config.yaml
n_experts: 128
experts_per_token: 2
moe_layers: [0, 2, 4, 6, 8]
routed_scale: 8.0
balance_bias: false
init_std_router: 0.0246
norm: "rmsnorm"
grad_clip: 1.0
batch_tokens: 65536
Below are experts of layer 2 (counted from 0) of a mixture-of-experts language model. Rows are named router (the router's row for the expert), up (a neuron's input weights, with its number), down (a neuron's output weights, with its number) and show model dimensions 0-127. Each number is 500 + 40 x the weight over its row's rms, rounded and kept within 0 to 999. Numbers have three digits each.
After each expert's rows: a language model's description of what the expert responds to. This comes from a sample of Wikipedia text that the model never trained on.

# expert 47
router:511464538501555516518591520484444484462445445526526544529566576581481581536481519580466507516522481458505528430535555510478546457530524491529544496496452481482510493523490562500568568436470456523504483553534485458415526481498426476574544472552547547494532474537487552573523539459502452503532523508510536454456552490516493464499547537488475465505502501519532424482468487560527587453453
up0:574520504475493503496448472523448508500491487464477464475439525460416480556517586567573491472502518528493533572494479504401553540494458576527530500479456460413519474496504493381477525524554508517526498455538470457487494558499513431457570474530519449438446515461434548485466542476445513498513509517473530498457539500463529526480522448511600519512488461550461493442571510483525496492449
down0:485440589512575473462533539501556556470517456465516519450469475501426502530464482536490594479454515470521473507538410522509502572513503537467550526526436533470475486527458496504494505488488545533521514502506497559479477369539497508518458475447547502474504525519477511516454516486630497494445522495425457508498576502441480497510530523548534489514500531549495551521497547362475500488529
up1:541526545500552508488507526480566490491505497448524526528449477525520492486551486460535532460526495507554573473537534499475544468487528543463474500524448484568552525528553493546508417519447468486567584456499532416521413480535501559533479578531471489467486496533448487574449495465532498499453499469538476569513455516512499530601492457531592541470486522584519505541598502517568455490468
down1:520517561572486453553541505475530524511607412492495518551475421477469519463512477485550403564485537545575466441523490463515561470461494470490554490595527538530542549461536526513410516501488498456570494509492524528498452521420511492503558460453494532475487475514469462418467503501469513499492470499494510425527512504504452532453541517470581541558541475450556527539513474509477507517561
up2:489561470560505509488503433554531467543556508502501508513456509502497553514535459498547422497505466526521506532518463446575558478478481505560483451429554502476497520464547476490555539507478486525397534466543436447531469400540488452529508544452524597544542488512447513534476565580565571425554473527575464479499477510535534467534472468475497519538513546477543496421499526462499523488493
down2:500519423532404527416426578516429489543536552538492504458395490444509479524505547424585509497534526575420540552513491500519484493460515581497506481489455434478526521546522520452548479479473510527533478444544556428477485551511542524480481553445496471495480501570523540486453550508536538459488531547483503493491432525505573504530488507497530489517458519522469524463536493490499440547447
up3:542444537492482485457498435588483519455485517487502511479544527531515553454544449518442501545469471529539449510507477536543445564534583416560434531535504522473494532489554565463446537514530488464474523566505568517539511452550466490509483517465524560496435564502459466415495578524479496440447508510534512550557453492517527442509466468548460576449502470524543563484471459488456553529526
down3:493522615532547493481528467474462469524520489544533482498515498587424525473445501583511511521473501533439533566516479474472525541505548454452509497480519417452472456507443508556486500557477522553418509456550483499465512484475559474491476446464519557493489503499492427518536485535538428556545539536526477434560435457536525508496541490519477452523491471514415524440403518534480436541543
up4:440484519530439472502426536510538563501493548546527472450556512531493465446539507443489573453497480559494471578559518508474429444469468420519545496443525546505465533513469489491512451480442521443536512492426569545503501553498526504475549516441439565487503495459487444437538442543471507536553386479448536490443472490585495454491532523491492533480544489542538497529569535497493523496507
down4:508507455555553421486447487484521523481533437486490459537485508528463507470461511493514493498517501492537462523526474561447503523480441360498554531412542513470510446488575436450482523497510440506529488550549461531405466530491540499487536496547577454434492528542444434516540491464574488412550426498467566501455489506497536424513529515548483524501496511531468491452479506451482448522487
up5:518486401521567491555525449506526503506472508565497490489525471468480507519535494553446544543494540531522515512439532462519522494493563545407523512455465419415487455530516514534564494473500491534461457564532462459508547416440510522435522541553492519554521531475574530543495483478570520544417422520490516538482535493490565477537434573466443491458458466520500466475511550501472532556538
down5:554513494526552517468463527496480522494526587566419469522553535528512556475466501569494491551497494504503436566401527538480453584469502513490548460473506471496476470502498481494529458425443500531575477542561478486470496567503514544496507473493469504515489535472496461527486539471466538527513519501473466479541472472510541473474615496492569569459430456510574488537519536487601401551523
up6:476461505571463459510554460544515517514453491493458430441475527507503563510546473510536388459556543506493492530490489560478495539553579552420538497452446458514478482466523513483519501538503444557491467530555460447436524464536477465491555499534520545501523479519443463440452461481494540492524506483456446622540538535483510552534532485545492487556435435550440529535432509483522514474539
down6:451547478498482468478441501505482458564500520469511484538477514510502539509468492424496534544477443470494503510497553472450514497525506480394495523486528488386515538515530538568415457458484547518502547554468492492476543500569517517516437493617512515522537586450522476417539567511454445533470498482529500550487540438535417565485494457470459484510550499510445576535518469542477503559495
up7:554521457524469442427540524453471585466575494537434581535430484516485443548451537527549523391533476551514553522508504521484569546494411527560459458484430516553516466566513505419522498545470538552507516483516511526482490508495519538495446470450495507501463492515499525573499479457475530476464525515490505559488500449485497496547475479487485497493508513599509543583430530474469430518514
down7:582538581509525494474452455526470552538530556460476508493508469481409485518506462510559533448510429475514443542537507542515491544562460449511436500452510504535450502549492473534502448551409504450549423516460452520478560467493488506488512490512604500523489512466470440584518488526458517520482539535487460491499453469507537550512484554468502562454497518586493616449526499526552483500479
It responds to: The word and, sometimes to, who, or, or under, joining roles or names in biographies and lists, as in actress and singer.

# expert 23
router:492463545517518505518527450499523429497559480517520505478521413520509425468518524504451557427544520484444532481544485552440466460473591481503448503412525528453446473552466552554484508469537459499484478540529514563406564515497509545544419500501497472469503453508467485530550500476500484545505442471516505454471426447485506545543488601480450490428479538546503401497557486507521500496467
up0:432466536522434548525514559514505517500509475541454462511456565460486495504491513514549537477582516489494466494498470415511601556539505509521544509496556530434488429472556496516550515528482542558553504560421495499513461535473500536517493551440445565506559552515496462507495493514418474522503428534513441526517507515508459478541457507587481483419539486508544504438609541531492439464505
down0:560471501525498486483448530509507547441524527502486514495435553498544569524436483513524484551496503488530533540535445538457512487538526518467507507504504448576456562534439463488455476475493440497570496511542485550501591470560440466526424543522524501475427471485571587493420540485498500441524556524459516498566490542477451440542535471487486524483531521483510548447512450360496510488543
up1:488488456544483527498488476510439561475512509460580514525461454549523507458433469471513431472503561452417491554456560476461392496527461477555544544521562493550566528476481481529470522521543496452495512471418517544473482561561522481488442533466510422547521535561481542461466454465556495497452514546549516488517511405523503532497517434551529600479509472538494556517519499483487459525492
down1:498544503533489565558483580465431481485581492522539521533510501579487505539588507484481504503511456512450539502460482544471529482469501493523527545403453503582543518550528480424535477472506555542524534443543502550460533513584461534507590522526597511450490566486513463504502518597500523461506443526521499520494527523549551578527476513558535465508508507516492521443472539563547457496507
up2:450546478598459436461570525444461419488552543522520545471502490508520550492487462489478472496518503526457547477521510474587481506581498505573443521483514579446509510474538505571501510527468495547565515485453497532483471474513538530478420460412538476501505544495501474543538440425517519514527580546544482572496537450459466523514394493541497500507473546463571521492458525471469508514453
down2:535426587457526527538457566489499560478437519462484503463530445549558508571451521508527410511521515477487486526529440573505464472476554437415585534451471515555497465517404469513490512483537549542461528587582511501533494456561502470512524518562512512475499445534524513521462505456489521532482503555512447585475455431545505449479498531539444488467489530487505531449477510501510511477514
up3:434499489488526445559504501557511519550553443455514447444560581432497466500542536412534472523456452464493506425507479418497525566492473535447485517515433518495444495517522479528515489504514454499483511487436486541458517459420439475484535526476488442504538493492539457439483499541468576503492450545401427452524527459516485535535468549570520515499544498522495501502428443553524462557463
down3:505471494535485525507496468471501486493523464466503473526567463461439443484520518458466498384479469525538486459456569528488564482531504631486423480479638496422511438511526486512441488467595556509444558536531508476557541548471468550550544506520564547492491491437481515523542558563546481494501501490490434518553465505510516496485508477510527569533519477479539475521482490545483494478527
up4:545569528555508513519486469497496570534549428533513491504573551498456497503479539561513520559474516522531477514529550503475461502427470488503562493493533506573525446538444475534453546534424577519466596529491489551490477557522467378526538499522510507521501515463569442482449529429515526530469429454479501483511536441533514540466538529549510516492484556545525468413504516479581506455476
down4:486586487494521546499509482463456525467489481401547462550462504478555472560584453428558515537551499557477591506496509509472451538530533542480517484556512505533433514532561467526458461498555417461466497482489505603517539498590492525504555510526447582445406544501489525474576506532490502453594483463523492543505525540517498518499503527510507468486470485475465498464535527449498482524474
up5:501568558504515497486473412453520532489452517541546522554476428546487444531489484519489511493443533523534448548448487491527500528457452483609464514476476485522577473438514496532480469485495479595514560488525462543545560481489518509514480459504565470430505412462464479510503530519468402505534462472528481507523494551586533448476442436402522462532483538498542467489478499448505576507486
down5:522483426596497588426463524509565539453523500507434569532502509529499474451499530429475508460587493459525504497475471496511471419445439541482520428574502534440495461533525538490568544476484557512501503494505474487546510539518453473521482575522502486524460516478505485499517491453521493535478427517509492526528521565494511524443612527575521567464533418475479483556541474437500536504522
up6:546442469464505483480540454510450499449560438432446478521550443475503505469546507514550574461487482578462545443538486493537484472478598542450465525458545477521434453531505505432430434569470482460545555510463549457475500478463527483493478517523519511509439504499446440450497529446474559506485554489511448555498474469506489537503505563496538558409481551530492518511522478515460491567581
down6:513415538529488496548490421463477506535529574492568562477581553531415481488540480430457482501451514515460450514484527541536502473550471464518536476540448484528509506496522575469530514536477532391489537487523526612543485524504528462577538507448512521506523530506550510534511493563463441502480506517496548444500530510499539473484550419539447481522480455573560491575509530508573486467493
up7:448497521534430510504565550483590492482535538517534518612503469464495519489498531464462436554550519563519479512534468493465502464539515447519544524485537513518606534478543513499536473551500544518526503477523540473528506478470490512469599476463498517422452468540550519491399452455495529541445513546418492486448499442460450531447532449453498533494533507528482486424546537548452492447447
down7:535532400493516563496499474452524531614552518515513469529478494537480469462531542527487462512447604433467561511501487517447448494517539480521412569543552461542534512458554522557514498443506508502510518484460467515439505503491527560476541504554506539509537529526499460448501479486580493446456529536455476409515418421458513527512554556459434493564467502535534508475487481502503495495448
It responds to: Syllable endings in Chinese and East Asian romanized names such as -ong, -ang, -eng, Luo, Hong Kong, and also -ing after rang or Chang.

# expert 0
router:528496536462543433547453539545454483448442456511582469491476509539532538525501542483490461486549497452516485527511554478550529531555439456539566531451436503504529516502531573532447512455491456435516537534505509420449519495457459525463518494510537451487530440529566535450474494443462501532562478553482543648467586522504489476522520548484519478441453475507519494495461462495561533457479
up0:467488510472491600547496508533501535517473462551517489526478477470491509478515464457516508574447500474413505512589500482563519379487455475489532563635510410545475468532521524465545489492586546461482573477463542504517487522523501523493560538542493558476455524457514477435506558487525461539428548540552524490480488489534535451462476463551520498515511532456498502476581500525547524512494
down0:441529457475456429476494488464507496521521577428547434501542488463501593553526485497529523464491478538491522467488511465521581546529516469511534531444505505485515517443563490523522531526494496442450524525521486498465500535498570434489531487436442506397565455416451505468550487475551480495548472452521449419476514524475500452534531499408468556552453526445540469424482505518425493509476
up1:530563483472513489520410485540562581529529564454501522503446509452577449490465520540572529492516401556520456528522470548456506490471401444452461449497513503465501478509491534521513514440496554527509472558479420520504426416490502502468383525488493448542499461470545508489456456499497487436463512526531508545484493508519526542490516555486453516490477544542507496551496502486478417454566
down1:590527527498429560480475459556601504508473575491499531509498477487569482453511463504432439529482477442512527532495455555561493466456481499477455523492538531512578498515406444494496497485458529468519463459483540472426488458514486537540519521472488556450475555523481374504499492605498585478494519553533575564515488505509450543519516498515497479530505523464521452482536489563458485497463
up2:464469536508463471513532479489544490512467552402537450534587514547491519522504503511479494541544474494541487441496535553437532451480485493517549467554518585448500535546470541466569457424428525555534584508569527564504501492552489486428488509527462504533452526504502457506496537490539469536530467469537494525543475471592529547469560506463517470480517468490448397518459459493573562552523
down2:502509519445485393496524516452476522591576505557470519566543467415491476563491499497487534453496437482526502516604587459454524503445483477500420491521478479480491506539478485489519526520558518450459598496454545450485515490520515484524555471515510467499548437451523503538480537604495527503511517561452480523512512475504498525555418532476429507541515522500477504463477495544532576426485
up3:500539488598440470555480521520533430507488482525498474546492518490538482484498497532529468479499471444550519449447524523547569512520579418510522501568501465504453421527564491568440490450492473482503429504431499474505410505484488444427379519542555547472469466531483490546480543484527461489487488472538465458501485487454498471562450578520478435515505563476538521521507481431526486555484
down3:494524439442477474512564511512506523504398468503552565446501450565549508549488436496526521500534524573466540504526450464530532540484496511555505451520492525452477489514479464469504470435480553406449476507537475463490527514512501586497524484486508448507484527456465499478570511587448494430486430471484547460467494600571553518489591478442509523525528466460469494492512482488415468475438
up4:490507527532463454483562471483524510497554528459526503503430525524543513500498524526531537461546479516512488425509478496437505491563417518557493470563446523445436484530487434415437502465512497511534456499529437529493528580459519547598465491395515509473480488534524478539510484498518452518500496455557527457484523489552506550432572468451562402483502548580546488501430493488540552490501
down4:489471406504544421548478486501519493493551484507520489456449524473424514531475503484569504531501490579481453470495492519507438498476514569496553467468455476514471521441502494507551531474500519544456538482556458523554494443485485522466520474527552521536498488475479548491491546491552520475471472471598590498449493437562512455532504527529501583441524471582407532482413544474533389520487
up5:467523507555534513462559500487498522461490506437491482395524508458476511532484504453502500490523603466521567502492536438492533475504588572488467519557531559416503518478494471594514481504548489507528525463492445650526552495477499430456495480473462587511502537503495504488542491459486489557548498553613561482503502513454528496520517473547473504555488496442460471524464469477496544481486
down5:505515529484464549513503515481463524485432568518523494520543566544491542486568457512486469563501500454517524561515521512520487478477498486494472413508539582470564546452469517479517522483519474566567463457428472517418479590487411500478432468461520526471538489546543420474513540591541485527551557480482467540562508548517508473460476530549451438521539493416538503473527463486543518445456
up6:434475521480552497547512501499527541462437521456521475431513537530563452436509482532553475460505530577462529475510546534471555429458401510418468543511508454460487445484469509502500524490552552465507543525467452448506420468548523489481455519531491475560534510580521486470459505575519520469536546447544479546473458515503490480525435571468407533543566468525484418474479507480529476482544
down6:524460468527466477602449443542590483549501519529472496457454445455544487482478478448485490474468512473523540491529516573496478467430505552490570528536540433519495481479469478463477533570536536487480562514411570533538500476564512524523558476565514546483502485436483507504514534548490569493427535498565571541419424503547466560547473506488528504482549513528474455536555512526552509482530
up7:519528560574533501565498494520533499526472483450446357472468469472473410459505494461527487480516551527476542568520496512499473481480552620561467574490490567474472552497511516543485536528568477489521556457542482599500512444464531463471445509498476585495477475532465515450466503448519466507517509426549493573454503536474480492488508478462461425494489524482528513533482484561510501454503
down7:494485547567461479492546484434468472520449493465554494526508552523498515452525538487544491491506469467555532502583523546516447458426491474516421454460505477470518531488558615519561503529477481485505478479403548481497452507457440456534515445484431465468525505481581460534502532522528430471493484430441516425511465586543479530483509490480502568497524506415572539459469444502483530473512
It responds to: Conjunctions and linking prepositions after a comma or noun, mostly "and" joining verbs or nouns; also or, but, until, along.

# expert 57
router:510514548508501450568528499415473581461500450436569527528541473510499491439505472498473463476498490398537522461539419526468473479513541504491559489536507552571447502435451518524452531474505502520567563562453511556453494568505540507469512558525555524478508508503493558474524523453515526479522542459499537424398464501456450511539525505455432460499552474562491490471560441483534464501534
up0:540498499475501448491491489480529473465527446423562495518421511511491459464473512531580528469467504453524453513550489433469467450520472494503462491515539555549452510407570516452483461443455523488501561490525530511461520576433490481404478498484486511501487443470482488479449581571455482451412514508540558494524461502552452455467512504486539532521462418514490490408504476598480484451493
down0:454568510510532432515481519514506501508507454528508540521508527591453469476453574403478456488442518577512517463467523613522515492438513493574551533531440454573554441562492442532547516466509566450540489515465492478485491573452488482515559549557509504488557502572515451485515510467485461459459565508506475460461494441471553530560432512484479497474496502503476563521510544494443500518498
up1:541534528513534541533447606464435474446467506480461440479529493502460577497565511496472484485535486441597496564449515475529581455522559517476490476457485486406547449475477504516566460476510442455425477488565499527470500568484488482541510521457540497456511419534530475494471457503516507538473485514440478524568529531499500463514565507504466525553546558521454504473422464587518525511486
down1:535522414484430486435444455452503514576572471493506534478469528517576504432563461512503485485548511535525476526473468483524537494534529455498551406476485475489493490482497555420541470500617465505468505480471520502529554502555498456519506530596504526469556476545567558464543545433451517475520494555443505489540498523532520523488550536519544506495457564443519468514523480542549436456557
up2:488562525446535476503504514555521462503479499486503498546489514490494500551499470465539576500469531522535525468513508505499580491422542510506476444540542520528540535433522449570496487609557559420504458512544564526514442532529459450411470417541477416635497534457484451465461533507531484522525570530487459570511474532510441490498545521474554454527529488503483543532525518517507482517482
down2:454446476551521542491511506432510534479463514538526541470457568525489492509478460478498471494543465505524560432533500483451519479458534585551422440554466453467516529522483512467566474499587506479526531435458442486493560487521426472444446578482531495466547467473569472531451506514479551489433498452555497488492504485531507414564544501555473423484503453497526585520549444477473558502512
up3:440522495505511504474504501545492480573470536535468490566435511493519481608552478571504456448515471508477524495529467532449475483545508489568505546468513490526506467486505550480527508585476498474504489556544460570530574534554576456497432509550519476458510502459529482563551446455562443544552448548457512500532485527582531509368538471494530552506480531489464490519458532555506433512521
down3:468554546498493467434441509510445513531502485556564528522500479483508361554527496512520496466488442494537443492515444556439545535479534545514519525523500443472422439473531472509514438485470502523490445494514561556481494534509519491540461586461464476565503415428457417425509482459538447462453502540551492479464514520575562457522473484492527489468474524474498466505551501518509446566499
up4:563536541521548636535527475457501535478549490468543536454466465567500455541516518517556529558498526502485441464472523553443462465526536430417451460471485540513521453466460487583503458490509505519507526534509533539503506510556495456469536542531537472527535492444549501565461481472594554598481473434490481488464517446507473521465476456543479452514485602544514520524526488529456494469484
down4:522475478511474489552496459472573507493504579492519461439489515576486510484523433490528532524474502477534471626549501449510555546440462460478395561491589474545483554513515561500554437516504454503407532506500488503509549549499564515513432522520552506585478469519549488463484503479466458474602549515542546572526504488497501446535434453515493467490518460478498523510525475500486462536487
up5:494511407519457493476501534513582543502525549536467503452498512518518581506570519494528504528533531507513468470509428553504578517483540602461463473424506543552512428587482523459552496490482483510545589465515551539473486507507544502459551520527467523525512479472525565583518488476480573515489476449451472496527468466555544567465503512455475497485559417475552495538430571493494466485461
down5:587495519459433512530505552465518493421528539578569484426489516501530487503577493468570504498509430489506512513517460531448510504511542595529458487476570421500479552461553455540444525471470483444499501461542476519499491470521506465567502446467500433487471479506525476491453554565456500467573503489464502476486471559487512501423512445512494431590525502509502564560539576447491544503482
up6:520556523510422461537513566513503434524446516446507420461505484451379416546454476474541512476484520466475437472529520444466599510496580499521503482495546528501516502443464502509462432560444552451514518493423443519492564468428466481460542496532484441485504494520454551477505557563498478468507503567552520491572509447504492471530505483455507525481441495479499474464507505567471493507441
down6:534472486440607497521491531425463486469461486524481495568466582509441555538535503531392471472540530525568527473464525554520512439481538422534553531543480494527536487494540516473522565422542492530560397543512498450453540505425434481496487499526470519535497448459444467474493450512525405474467525459534458486510523532555499524570513494478507516518489503487508461479549509503527500461438
up7:465466404530449545421525414562504525534526552482425578510475506421565513544453528492490498476474471494453447504483513494454440471469516501505446542501473488464531459477483544475510505516516441492510485483487497508484555530439538459588525434499565535426482514518515413522477468565461474516443480434472445501514517517487532450493494543491498560540493480518546478430413547562475497474563
down7:518476559538478545490425478468542470484459543509458531475549530453456561573412552570476452497567515532453533480472551510426506512434476494499515495454516486506551450471512508494491448456552520501497525526514489500473588491504473477480551562458503531402499488512479526567509506463453501517487464435530426448456457547482488474605510477542498419565483464518474512484465473502562486534587
It responds to: Middle or final pieces of English place and personal names, such as Down-ing, Oh-io, San D-ie-go, Way-ne.

# expert 14
router:468503531469491469530479537444491593485526467480565517478521534544482519531486497442441526480499497416551542458523430521465481459468535512480548512534489512545480545525421496487506560459495464511553575574439532586436541495527481499492548483476543526477551513465488532470549497512524537478555476511500558424369462523468480465514545512444422487540533498549501453513510412497568480468472
up0:461447499499494494473459547504464440534490514445566489481522508482528481542434553526482439537555493518472433491511516492558463445538518508471481549458525484486518531490478480576489561484479588456442518483544447479489444501536452515490596487460532533493508513435513532555460426496461509545513451534500452463503484532523508453505467470522510468572575489521520489452441595503525624397504
down0:563527479428530535443532384511556485436529494487540522531566470539482505516546453545469464517502491536513457452469443381521516532503549523506527488521533545487425463460473498470544489549506445509558465502443528512525449424564434488490485444502519541471490519538506436457468451472508433544511531564520508554480491545451493533526460509540529444538536505513481455577510495425549494526467
up1:480539493539489469533533516480487472463519526449449456552520528403411493458511412498495524493504523551487510465521545449506512563528453461508553486530530490518515522550502523511452489549551448537469433497493475543519495484486524600574544580446499439448483525526491480424517465479492510468493545519477483504530544467420435495415521433446541484502457526559530508491523540563539531605526
down1:543495521565501498490524491454496548482484420495522579527480445534431518481528479529447544473568535592437522562476498474499459491528571542485491412536551496519474426484562499500544508569553465419508470501487482497530558552507444460473546519518573505505436499489439434488492524525526480506528574519493503510565442568536504493475442568547512471501579556506500494450513485508558520539532
up2:477563534502530554536571521506510498509573505547401490569509499432450488479471509510516557465520483458476534489467474512531516507453544587483484453485543502486427458551467510509483501493537487469564505539518519529464516494460456452457537514522519523415486442523494480416504520507519501504572575424462534409520435533490536443439504478506533541417483458502554586546534478472440485537460
down2:495546509527431499448456507510499487466482466508515456501515504520535430483446509520556533477533501585461495443550476479492565442466599527466463427502505542496490501469547435503526530507544508465540547458484507528447448484444417531465461522468492527517488516514497470393464496510528563564512545507502510576541534447486492530533504520566575501434510501547534485506453481480597546617499
up3:533523547544480431514457504447555441483469579519502516536395462537515514562540544550460474460461529478480565461449541497478573514472502495458456527536503449557510487460513490538521536491452456432484540532494543518579550508490447456536523536416461468410483525508502453474479464507502502550549527467535459476479454435554497546502478468563524437476473572475462518466556535540541493442531
down3:475469419445518431538445490473475495472537560487516525500489412496503510560466526573487542483478463461502534508528570409515504509417501503470464505490411448549509469530489547500494473511491539552524511455521475452434602476454487461458501567485493527498515416518477499512484567508441522393491530480461478503468516409426511466521489470580533468525478523460519515508550526467485430485513
up4:522479486537477531497452552502531537523445570570509446475567486549465548501522549564533531517547467514542536507449469534446498499519531489554496452458482467481436472536502501471523465472551480538548503477520453432490524520533497525456518474507511546492564556456551529546537441505469472489450580520564489476470531551488558458471564556536611513525504473538486535546431582536415500445558
down4:488513499553511438551468511450516521512464485543472486411468565542481560415495489547561545545500448456512555418464475500481455542506463502467455492421496514540512506541428488466576562486534552571490491519507426492536500516478476460485472503535553483547493512550550465473502495571503538553515494493465444529566581530505541519464485400554479555491554424468449455503473473500482474468482
up5:533564557462444474522519545490417485418491455550469493491544549541494453512515477512490425480499501511510559543454446558523583460513504525595508488497588522389497534549514490458415530486534512502525459474535498504547461506564449558441470489465557490460512515450530425484528493436545533525487494493546530575544493516503534478550537524486548534524468461449514478484518476546460453461461
down5:505470468587509543484493418540521456482501486508512493521484485496565478470453510469482477433494458513499518443473404455478533481560486503524486473469476512525479552531503597511570425474513598536540522516549437530477468501546540497481392604534507444568430457566500422463505433512517444495521481475468463516524487499444502495459526491486485485510551492509476540475439453499542424505491
up6:540464454528518563549502438470413464467484428514520486493425487498535505491509522461470528542500479516552450531459516468446517531542526465524471470539520506518552536510475517556554441527477499515504501485555481522457554510567547524530515432554475447486493420449518511381499475424497529504477509407399543506498443543487486473543450464520485498450527478536508506431427470478536473485590
down6:535496513513526513529466484510505510475474517445415460440503467429541501446471479514501497543486602474552484473548506459536517501486495491535457451594491487435461512513532478583538517473502460506453510459534531460421527505528520495511490467552447488592504537534526443428528595517490506532518580551529570484553535529463483550504526581455471500530535420457535531450459517438540490544460
up7:444492555486535575595555513466529452460460457557530507553490450425451480528527487485465456533548500534533527581551558501551481495504544443518505515517478530468471447433473531518500461510571515558540485517487469428511510479556582522544582470444522503485494405513508494495491523463494453544518463526541506464484570515549483500483530431564543486436516468493567491453480477431535530536469
down7:489467514447609473520472514578592466493476431492489549557486522578522479550438428495480488526496539532549486469544512474490478561541500526556446519435522505521577529503534472490501461471434505513455446517405536447482515530426486525537489515554487456527523446488458536465557541495529571561480503549518445542473489506518482541511566467529498479473561540546460448470482469523440449481519
It responds to: Word pieces inside proper names and work titles in credits and bibliographies, such as Th-ack-eray, The Sec-ret Story, Whit-man.

# expert 44
router:591521477519440459530499495518504511458455499540507550488482548508471475475534566407524516469530524442471494479586444504490505509543500525475562471512494517545531531501430542476513383533493515539550499473525502497438539535447485535536552502548511417427504466473404553485519540503468473492566524525437537481459509412473467518539490499499503492460583461495442511433539450534569453514521
up0:451525417518408547478492499507518488547493499537530533514510465513457541483517553504494552507410450570509500520541520444504581539470510469457511434539477536539460470499458487487521489561528501528381415523523483500465440457469441437467482509506525531528525524451486544437498473580524549563510398501511479509471517539578514502464496585469547509439457450495493508516515546505512507513566
down0:516492522492533534503543515485465533524503475588469552548544408490542471517525577541495502506480470516443497502494470569541521501410477432538561491588467539538564529484515495442422579541406522505538491487483555513534553487479486442533578463559496524437490473581489475488489498440488524500428483413503489527501429510544530530429489482547531513476526469471455557477508500512535472502499
up1:499516448411540478499494497605541545437526472533442512449505492458452481475508486509527528509515531542525486495464440536461470584422557505533509523523460462565509423464465443569474538423557454480436483523487547487485504451526462539518501420510535543532479537485533550440483528485491443469526501495520495523511513489521433458481440609497504483480514567504514446566502448430519476453524
down1:524466521492516457492544541507483506567549493534539457450493551507466487537447511423498553457533556436553528498537566523543499581477459481484515521520476423518506503462507538494545595430498494413455522491502560435561533545526517462508516553509527454469529544468489467521413510526548531472542470434598506538474443493458491525549548487529512498489475524531474459579441514436527434521477
up2:470492425515453560523469574440524485503482549443490547520485428477485530572484449483519489458518459568454424486502461530408479504535486507520475514529518582482548528524477517485464472534507528503503558417507428543557459562504473527437462528540509524494498500494506482505539405493598483474494409545484510555528506512525480461415476497525505469513529539475481545451493500563441589490477
down2:529503523536478539490556481482522471491444472435484500515451493521560487548472526454562514446492530429462575494569523550505468488500505439513595484561501484508457535425570528536494496516387466457460518441529531525467534508542464434422488535500483432535431449477421477454499490454478486403501455493427488557479488480491476520526455477553530457530461481511479515464492492550437498456488
up3:465492506495464555559440483509530489483541547484441522508451392456531515466540503545526552462445532551484535496480466484499451575517528595548503498560467479553561432496539532460448469474498486563431549453471489450496481482535479562509440452568481459455514533520476513488467512462457530568529539509548494445491528554561463475545501484523545461571582497440514506458547508501494477454562
down3:498473505492447467451482522578455511514531482522514456507537488571499549541537461540479447460520408503503503474502511494539463451531470503555550439449510496471474467593518510591484495565473490569504523487510477534474577499455467529545468564414497495500538538512536463527449536579496483463513552535430517458495508559492482564476453578464427516471530476553465431440408472485496514511504
up4:509441484488489480491458535552460459441508443500455507455439518500479484546423535480462556543491477450564556567512475496509457557504436550518472499491532494510522557542509536440454461485520486551504457522482538566499475545490546510543510404458483606490523481486518493570443424565497481488449430534475453493554493475545508454541440528519516490544433471510560412445480527507469455456500
down4:477458503513526515504458559560444468551441534509521502520496529579507525495483516497505509473461417521544513545460529521562454500507509435559496585513417482564528531492468483408471523497547510459565504577513525551431480486542515513472445514483489578496542522534557435501505476515540522430445517499518496462474525564563513451503445498546486517509536467521472468534484359490539540496439
up5:508531501555495492564482455560527493550457539404528449539539500472490481546569501477565507483561531510438486533528520515457561522514493509506446439539525420447470510468463515433440470562569559462529437506490448526464539538546539519473521453470479463532473481567455528453491543444392486508469509539542478526504525559422492490520490409502534443489457494478497549519435501487540524478480
down5:432470410434562517514481482517520566487527491500521493545545517547532508514498443490487479532476453490542460438456458446529507479415609528553458607481554555505522451484460489572527549497519462500454488494518485503469467442499501572417507503459509498499455486452594558524486509509469584504496521489494525522546492452471504501520455530508499563522537540573537563456476516469485506559436
up6:472513460467510484467533496578496517474442482536477465590589547550477495598478497516518472476456479587535480539490449487446474533470490427457458486549574488483494537509479460422533442509461478465549406516539476460492478454507431475436476523552513536481525438452556481495509493563463442529507575527564476532496477440471487488523513514530547455538491516448537525494430493558469519548495
down6:452486527514525571514525402478512605516574493487515566508505516477536520457523498520482473440560466489493456502514481534518609453453449447540539538529478480448520471465574431517428527444582459535507480498516556547470482499509527533453545502567453566510499465535436415453449474492496528487433490512498463529518468480527460524433489509519550477484544416479484506563506527491536531493520
up7:475548533509458517534465468544532495553515668531472465476535517482542557456545523524515516468507506552507518489539499431591541424529434466457529573510485484498543453490482502546519562527564547527497519473440476424492513547527487515492490519501410472456550521477486557475470507502460542563483454475520462455479434499456548560503489475572542516489505515499484525451518503426468505569482
down7:513514527455479439491542487491460476568504541422527506480508450541513508554509552518458543551524509520590435460459479485481477522490493502526465496436408491478536443527534562562460560518539540502471513512468506536444500515572479508467464548479537546523493481488607497544476486442520497501529477507528539354458500586494504517489546485451427448555467436415495521491509490471468513502477
It responds to: Pipe separators after ship names and countries in shipwreck lists, plus word endings like Oper-ation and miss-ing.